config.toml
d_model = 192
n_experts = 192
vocab_size = 8192
norm_eps = 1e-06
tie_embeddings = false
optimizer = "adamw"
lr = 0.0014
beta1 = 0.9
batch_tokens = 32768
seq_len = 1024
steps = 10447
dataset = "wikipedia_en"
Below are experts of layer 6 (counted from 0) of a mixture-of-experts language model. Rows are named router (the router's row for the expert), gate (a neuron's input weights, with its number), up (a neuron's input weights, with its number) and show model dimensions 0-191. Each number is 128 + 24 x the weight over its row's rms, rounded and kept within 0 to 255. Numbers have three digits each.
After each expert's rows: "gets" lists some tokens that make up at least twice as much of what it gets as of all text. This comes from a sample of Wikipedia text that the model never trained on. Tokens count by the router's weight.

# expert 110
router:150113108093154111145161102116111138102131189153123132109139087132161129158163124121049171107127095120148125163089144099085137157131152187112153126144149125099129093102155115162141122148102077140134127130165148105136146141087108122114133117142121127143154121123139123109078101155152149137173124127110096150137151102144119150141097103144126108143134125141139139100128152113126137120149115124126152137141170152153166137135131176120155153111132158128204141115163148093140113085117139096110093175105151118107094117109160112108146104157111150139125131151120119117147128171086119108
gate0:164077080118126143119114169107142152149102128099146166116134128158102145091106125122149123122113145104110142123126089092076118129127136133081100134133123098120148164137130147125117181106130178183147139165117122122124157140129112152085143140116131136128139098103125103180150121134118154131055098124138113113123074120174109133153120109151151158158150084116182125136082158122129107119107115135140124136125130134119142138154143137115126078140142164092165118112089105144163133126101157140139108122106088075123143135136104083122147156122140127126087099155116133158180150132120127131
up0:093147134117148133145158133178125120124120106111141129144139116154133127093177133171099109136081094131135167189109129131129138137149147107202098119139106157122129112142139146175125119095077147130150125127111136106085103156120103165132151124151156148144121139149137144097150132133083128119147164177093163129124141139137079111096133145131160132152104113113136144154114101115088101097125147142102124093128133108165166133118174116100112112122145131126143058116134128102103115126136132116099134141097188131140126145131151190128120141162119106100151120110153130104194110139128143115
gets: ",", " –", " ,"

# expert 123
router:173139100132141105146176139118126170102167148188113168123134128127141179141126104137132131123128100138165133091174106135078120135139147095153120138093154129156088092085159103143140149105126102121138131117095114089099145121154126122125169157158130158131118090081139137076133143184105145115094109106114126101115161139129092152120092124138095108137101121162150133156125103116144137117105159106131130145090167146123117133123125138151089118097108147101133144134095129135149155110121123105121125157126137112094163107114132095089124164140072160135130108178108108120125115173116117087
gate0:109162146123128131177132114140136164160143145124131160135139144101146085131157119186137123138106174164117134159090139140145122130129107131113116138126124101134117146134128134068156178118077123133129098106076116148158132098183131142151140171107106146147112126153130138152109152125176081151133127103143169161128172146118116149121144112144096106153143108092152149139120115141152175106109122169129117098127121193094145148102115126114098121134114091146128104163124131131125163120135133087103136118137168133131102119129177106103105161137104137102093102118094129086136120157146096179
up0:138097127131108126108149088118115127102155139120119112139071163109113102123151164092155092135107135125119101082166150150136098141104157131166075106083149161152110116135120086121133124120141134126163189123127146113145148158094131099122155134126161125085107148156095111098135128129118146083134103161107152129142077121154139145141146146128145130127166158145136115133165106101138115144143141134130173093145118147119127111084136162101109135164111141094110140158144121096122125138161085163155111118126161110072115090104102162137145120190127158149157140148129124163116159115137166103
gets: " |", " and", " /", ";", "\n ", " &"

# expert 2
router:126115137112124157180143093194120156145127144166145098117119103148182139121133116134102093149072096137182097112155128167101111109123108108156154125136111131155140121101129127155087127154131099152133108139151116054118143123134119130130093135134127135128140070119137108080130121176132144103143102131136126116084143144158072097128134083118125134098126131136115134124130102135162126115132142152182140156161178083114142119140144161122130149105112139102120151145127136134141112108152130155159085160123109174150125131105097131127124107154084132148128140167089131149158109165151135154
gate0:109137147155114096100070110109105121147100135138158178133155111145111121133122105121145135100145101117127172136108154115091114109119164156176105111133086117137098115124087157093143173097151139147154110117099113131127153086139115148088136125152107095149144160105150154124146111136111143085103120166106152122114136125133099126153083105128103113068139105173150174142105163140138057170144108117121112149115172110179133096134135132108117127120138123082132137091126070152133158143107123105116147155129130093129142113140134144128186158115141101122138131144130137128135137118096099144
up0:084108122133131164072105137129123111114089131130146133128120127117102120148121148146108143123153116100134144124128129104127135134127151135163100119162099121108100146112096140133097125133149090143166040132130120130148137161142164140094087124140076074170144127121157147148138128103101142087152132100124132133112125112141130094138122144108155149100093122133120135141118160120089113167138057120134108144130134127152122130150182138092107128160101153132053100131143164142111119130159103171159138142124151093168166137167149122112149146089090089140105137130142114135099135152119104162
gets: " |", ";", "^", " so", " where", " Arena"

# expert 188
router:158119124145101144171133124132178145159143138153133147106146107132123113152126140108130126099125127154168139102146125126072102125155133117143136169161123110159166182098143142128183168110138140124146134120125141125094135141109154101174130114113169167110112162114145129165079139119136126115096099143128146124095102102136116152139110087136131123132104174117163106162163118123145167121121128145145156114114149122117117118105116146130112166172134148100169217145145101110129121175144139146129117147108094064107102165116148114105101126135163152145158137137124171144105151137084134121
gate0:159124083087090116132094127112171110106159098137155132129124161148131146111119119117127108124121178098139141111122121119158103147126128162108077123156157119133160132121146147154087129138104111130102142105122088137131083166151128078170107104128112113103119141193124125132146078116137112116114179135155164116112152114145132124136141075138150143133125146110117097147102092109076168138144114087159146112099129152108121123129093149107120147163129147101117139118090102154113110151116134141117133090106181127149089136153117107110075102121119136146169106150065136129118123126153148087
up0:115104127178123148155150143141156181122141159101131103098141120097158099149147109115146070158130073148106110115146117142116152120118131154129141118087143116125130110159091146128144126130172114080137126136130127087125166133099120144109131117138158104127110105117128156115129194115127157099158096106162102147122108136118108115073092144119099114116119105163160150128130141133166111086084195146110130127159117098131131095143136154125113155132118114153118123127175171098110129081138159118161112130095121112103178078125127130153115121185127167126152138132110106127142098140131115152
gets: " (", " the", " and", " \"", "-", "{"

# expert 86
router:118121168100158163117131112139143121117153148128125108162131113096116138086124132134172123167063137168132155100135129126164117140102093109122130145121131072105099075072096135127141117103140175146124140122140132112130163089116131084112155102150106139142120116107100136074060121137099096100119130101189134147159170129116116144119119140143106122108146076126162120123189112140113124142106159117166125106130179118129126140107120126123137174107124138096121137114120152131109163129136137183155156106087185156112126105140127121134125111114131141096102133121129121128103118169117120118
gate0:140140120128128119160105163131126127121120159153123133145112162095099130168168081179138126189147103114123147105120122116130103128150164120154128130125166165116143102164136110153138146136127113123126135108104126114160077126122100096139111116133130136098121129116097122131124108126133131131107185124099158114144177184156165159144098144109122080199151104128143132129116130146140128132139126111113117148097085151087126140156111119113155110163189177110102086097102162101101128133153109125139133149122130105127096134126105140090145132112103100116125104105132109078147171180094163135
up0:133128154144129119161123068128119133141109083129117108135138089166142144120105177109114121108113152112136109107129091106107136094136125125149124148112089115142117158108135115121136124127152155093117117165105116108080133151153163157130104089127174122127096110139178102096158137148151149126162043136110081125131146087089104066110141098153131150079130170138142112125121138112105141139125120134151139136120139094141154124121148164120076170110108103168135120169162124142135129110092108117111105117155114144154150112119131105139121110147151162166132158153124128153080106108166145105
gets: "a", "i", "o", "e", "ville", " County"

# expert 107
router:148144106133118113150135142117148113146139153132132153129142099127097072141135091116078134105139136100098121080108159129142163129155145111168155150124155162133110176124132120137112155151119155112134128128131108161122130115154132179111117142139170109155094130116090104174171165101165114135105111134149087130094083116120163072187137147120183135175113134144064113135156124129130147109152125176129129134164143148130094114180119105118126163162138107161140141144087115138130121124129100154155101113124104128151150136089147142155153117112104124168141128112136169157118129137120089141
gate0:139162050173130136113155131080142115168134111111157100133151178132115096192154167092116097125118125100097088130098154146142123103145102125107128121154098157105135120121108165105087121154148148146141137114149133124172125174115126155109123102100136142100133131126129110158164154117163093154157100140115170153143109160109107130162159147100159094116154138114089125129127124134126137131117128122122113119150120132142105094153101121142185150152145151114168122132146123167156115101115124114102108153106143114146155123145078115173134142114125140145131132139147159129094084098182114135
up0:150142128110125132149090128120107134159154079091154122154160156123120131186131165095111158141120100098071133123103125161139166101144127117176130106132104143120118089107120131097116122133117089108170131169165128128142157112098137144150125118094103114101153135118138061123168160131111125090138108143110128128177110114119137145103134123151113087151132141163087141122108093122118111107138149082113134147134139126129126140146151136147135123120128137087138088130140123112145146080123099152097108183097150159116188133121106122164121119112124143121151149149191142155140089106142090083
gets: "/", "–", " (", "\n", "\n\n", "\n "

# expert 185
router:143137082105115134131169175106093155114146131198120096112103162142117113108174154134164134145114110122147102094123150105122083142157145158097138146107154135118147115101151116182104138090108090163124156115150132096150120122111118111140134125128148113174156177097101110140084132142103117153149112177148119124113139145121109130121124134158185130140109143138133115086116183123121156055108119156164140133150143159149149112146127120144120126120151128129091116167122128122092132154094129147189127118125136137106105108171134154155158132118106161164153128118143155142128123158146124111
gate0:138126138115131096117160109109111105124126132133145112097135150128115123131139091128132097157146120083143070055148120145095125160190145155160091103111090130129106113108101119128103110151150099121123096116115126144132153153125118103122134087163131108101136114132141134113140109104131119130119179140140133106142175100139126131113126153139116138158152105183116137163095144094146154127147165112135136174134112137151141140140147149156121123124059154110118144146189131138124137135120135201136151147145154168088145119120127160142147140100132192067132108136144130164128126076140131103
up0:175148158108141131101169132100084123116167140136085122092101130130123154105130116097129136144129120107137086126135118158110123097169139126148122116110126128133065135124142134106100119103134116155157136145109129136143127145086129108173120109140124110102147140115097120113140092113098064164110136122089106166141153064160148112125142105100104110125173125124114174154101116100143127116157176141121104137064136178123124127113113143159157135080125105121161148126155119099138158108149130147165085134125134155131109102135111098126146165149131163120146117131170158128091127085154081121
gets: "\n", " (", "\n\n", "born", "der", "ff"

# expert 58
router:133124146138131126124099133143135146137124086099087138119147159094105123116147131127154138143123185116171158116167135125144165120164145090140118132111139147128140165145129138130129174138115157117123118143126146081154079124114141090113107119129117084102136099128135129127123132131160107130123103104165117150127113099119133107137160162129113128095139072163123098098186129138089144123139164096135112137121132113176156114173169081129090146145144099097181125114127131139141097132081146105098141114113109149144095110141133090082080073108136134107110167076092094106122114136111147157
gate0:154135120156157126096114136147089153135164115129151176115150134177112090131102100119145158141138103114113160121127133113130157147144118105162127114141148156128108123146110141125177136139105159109121106153114119104137142113167137121119144105093082154109139158121131182152129151112122202151206144150077148130128114150135088129102133141155134108142127094120110084137158092174154139152128107132103119126168122123105100156177128145149119158087103142114110139111084153156124133156128111119124105113084112099113156152119109125115101138135077130101189149107107116150160129148140152117
up0:116121134106104094113148118130144096138125156151131103169077098095155140134114151126104165135133091115130108147125065142170142136066146134100159116107117124109150134119113100100127128129153139119130159134172125106118134128098102128118111160151097130133079075090133100100137070113122080081127137133133138126080113139117122144096120106087112104137134136142149156145135135091131070150150112107108105123137144133120136090083129120125156155138171164135125109108146100105113150098104122134105127152134109101144119089114128103189177148117163093133107126096149138112091164116104097133
gets: " would", " it", " have", " had", " has", " record"

# expert 144
router:183143112119148173129130127149157138101135138116149114137143083160121120157152169113119123111119150153133095093134172105103121142098119164156124127125127145107124094140102169173134145160147177114116144168127174064106129161135104080122120090103074135135108116113118162175127134122139123172119085124099141121147115158135130148116148138185103115090148131170167108109109128160103132133109166107120131140147135145160118133114150109095141128160133106106163097125131139131142102140119185134142107104132132149103142128129132089140115103131085143129193109137153121122130151124166090103
gate0:128139113119116081120127103099131154140136115133109160137139108136126141167103137111106126166157143140145085118108172097158058126102116130138157157094140114120141136126169085110157100159067125135136132100162153110117135109093080129150116147137116103138140133149161156125116124154143091149155105161092104143111150128156115116134130112136102070093105143144144125167131149089138200101109147139101127112107128153119127116126154126120149142133103126152100088149111157113167107145103121107163123111120140141137135142200114071130101155087147102135098162155144131121132141161130165139
up0:096121132182141153125127149117147101172126097104147096140133128142104135084052106082124127138125145104144146121144102147147138141121118116121149131108114148122145107098138150147120161161146103170069121095134118131118129114175178136145149107059127094113193120108133115099101120109110149113106129128148152106129136133131105109133107131086131153147162106130152095175120116167090089114143164124121131131140145150162102117144095133104156145108127156157113109106109107150110130162162099076103114147109070132137125113134119142114120110166092124138131108117142120158133097099087145155
gets: " which", " who", " He", " It", " he", " it"

# expert 129
router:168136143133121127099058125158135124123131143115081111107180148140134113151113145157174118147124096105100105110065172106108126143147098118132098175108150115103134139164161146078088125122149111128115166158143113120136099147105094141157101126115126116099109150149140124130153132167129150152110133106141087092131128134102118117120111128177139090124123117113098113109126100143087125122154147136126160134140134189099164133138100082119123132108118104162127169091116160114123107088157151147088145098100097113122146124140118111117084168109138138099127107119095158147115147159158152100
gate0:134121117121093175129161121159131172128148108124165155116180164149140121154117155142069156128099114137089114121108138130130111150109131140159109134123124136079104127159103132157132111138139089114163106119151092129109145151130187112145095128136122140146154143145148187146166120132179130122203119133142103108150134164117130121090156137161121144157133130122154132181150114131099130160123169115147121149132133118098091140106134155125094095103114123153100122105167165141078127151132147146155138115117113092155170116150107133119101122114125092132095119146073092123156127106151111159
up0:117128113154107124112141074155167165110174129126099136137085120107165129139148103105160117138148144124118157131151104132157139071124159115158107111151162100137138120143095103085095104117092111124167130111118154113158109109123119102158147128134158088171119102120141129089088147075129099107088186136078143151113133128156158121145132141138119075137113103110137146101140148118120064159100137128112164170138136124136112115125164135141145121149115104172133133135149115084131126138155164146131127138134179114139126104108137134096154135110149120155187096129145126140121112115076124102
gets: ",", " May", " February", " 2021", " 2025", " 2024"

# expert 17
router:130127094131186128110124108123145135157096137160130126074136070127146138137120102149052148097119132081161122145089101110090105142125167162152154164127137169131137131129119148118147116148125117159170141161136188100143132110083133130085141136135148105139139077124113156100100116170188148120141096112096120144162147097107110117128127085130120148149114109094135139099141085099128125107125128128143129172134144155145125121153133140120109118137146137129168121096127133115123133107137108131125104147117110091107112094083144113119115077152102163114162127163096118124116116164081127123
gate0:099152162152121109119103087118107130175104134136121112103132118105125124106121132121120124159123131114132125122143144111120155103161142131167139139081129106163079109130119128094156132112138125108139133122079143138106136173133143108074141118132137123129078120088102145106144075141181140120126074134140163140099116149123098150097137107122146152140085136106140181089128121121139119152094130103142113137125109164122089105137082151173095139114142118120145135123162111172106155061110135153163146083163104078133082094138098157147159107115144118134165099103115097130099106116131113131
up0:154102128101112139111107112112140170150122150089103145178114118131148107123116151122121089164121118131139176148130137110151110111199139130160112145147176107167111134108152127122141083149132133142120102159136141102110129181129111152125116106136145119122151115117089107104102129167141138145140145146121126148070084123131131130130138136114134149192098177089093101099162109131123139147125124107104146143110107132124111112127107197116134118157115124152137146114169148140109133118181087127134107108131121106144157143117165110177097119105123157200116127153131140123112161111095120180
gets: ",", " ,", "”"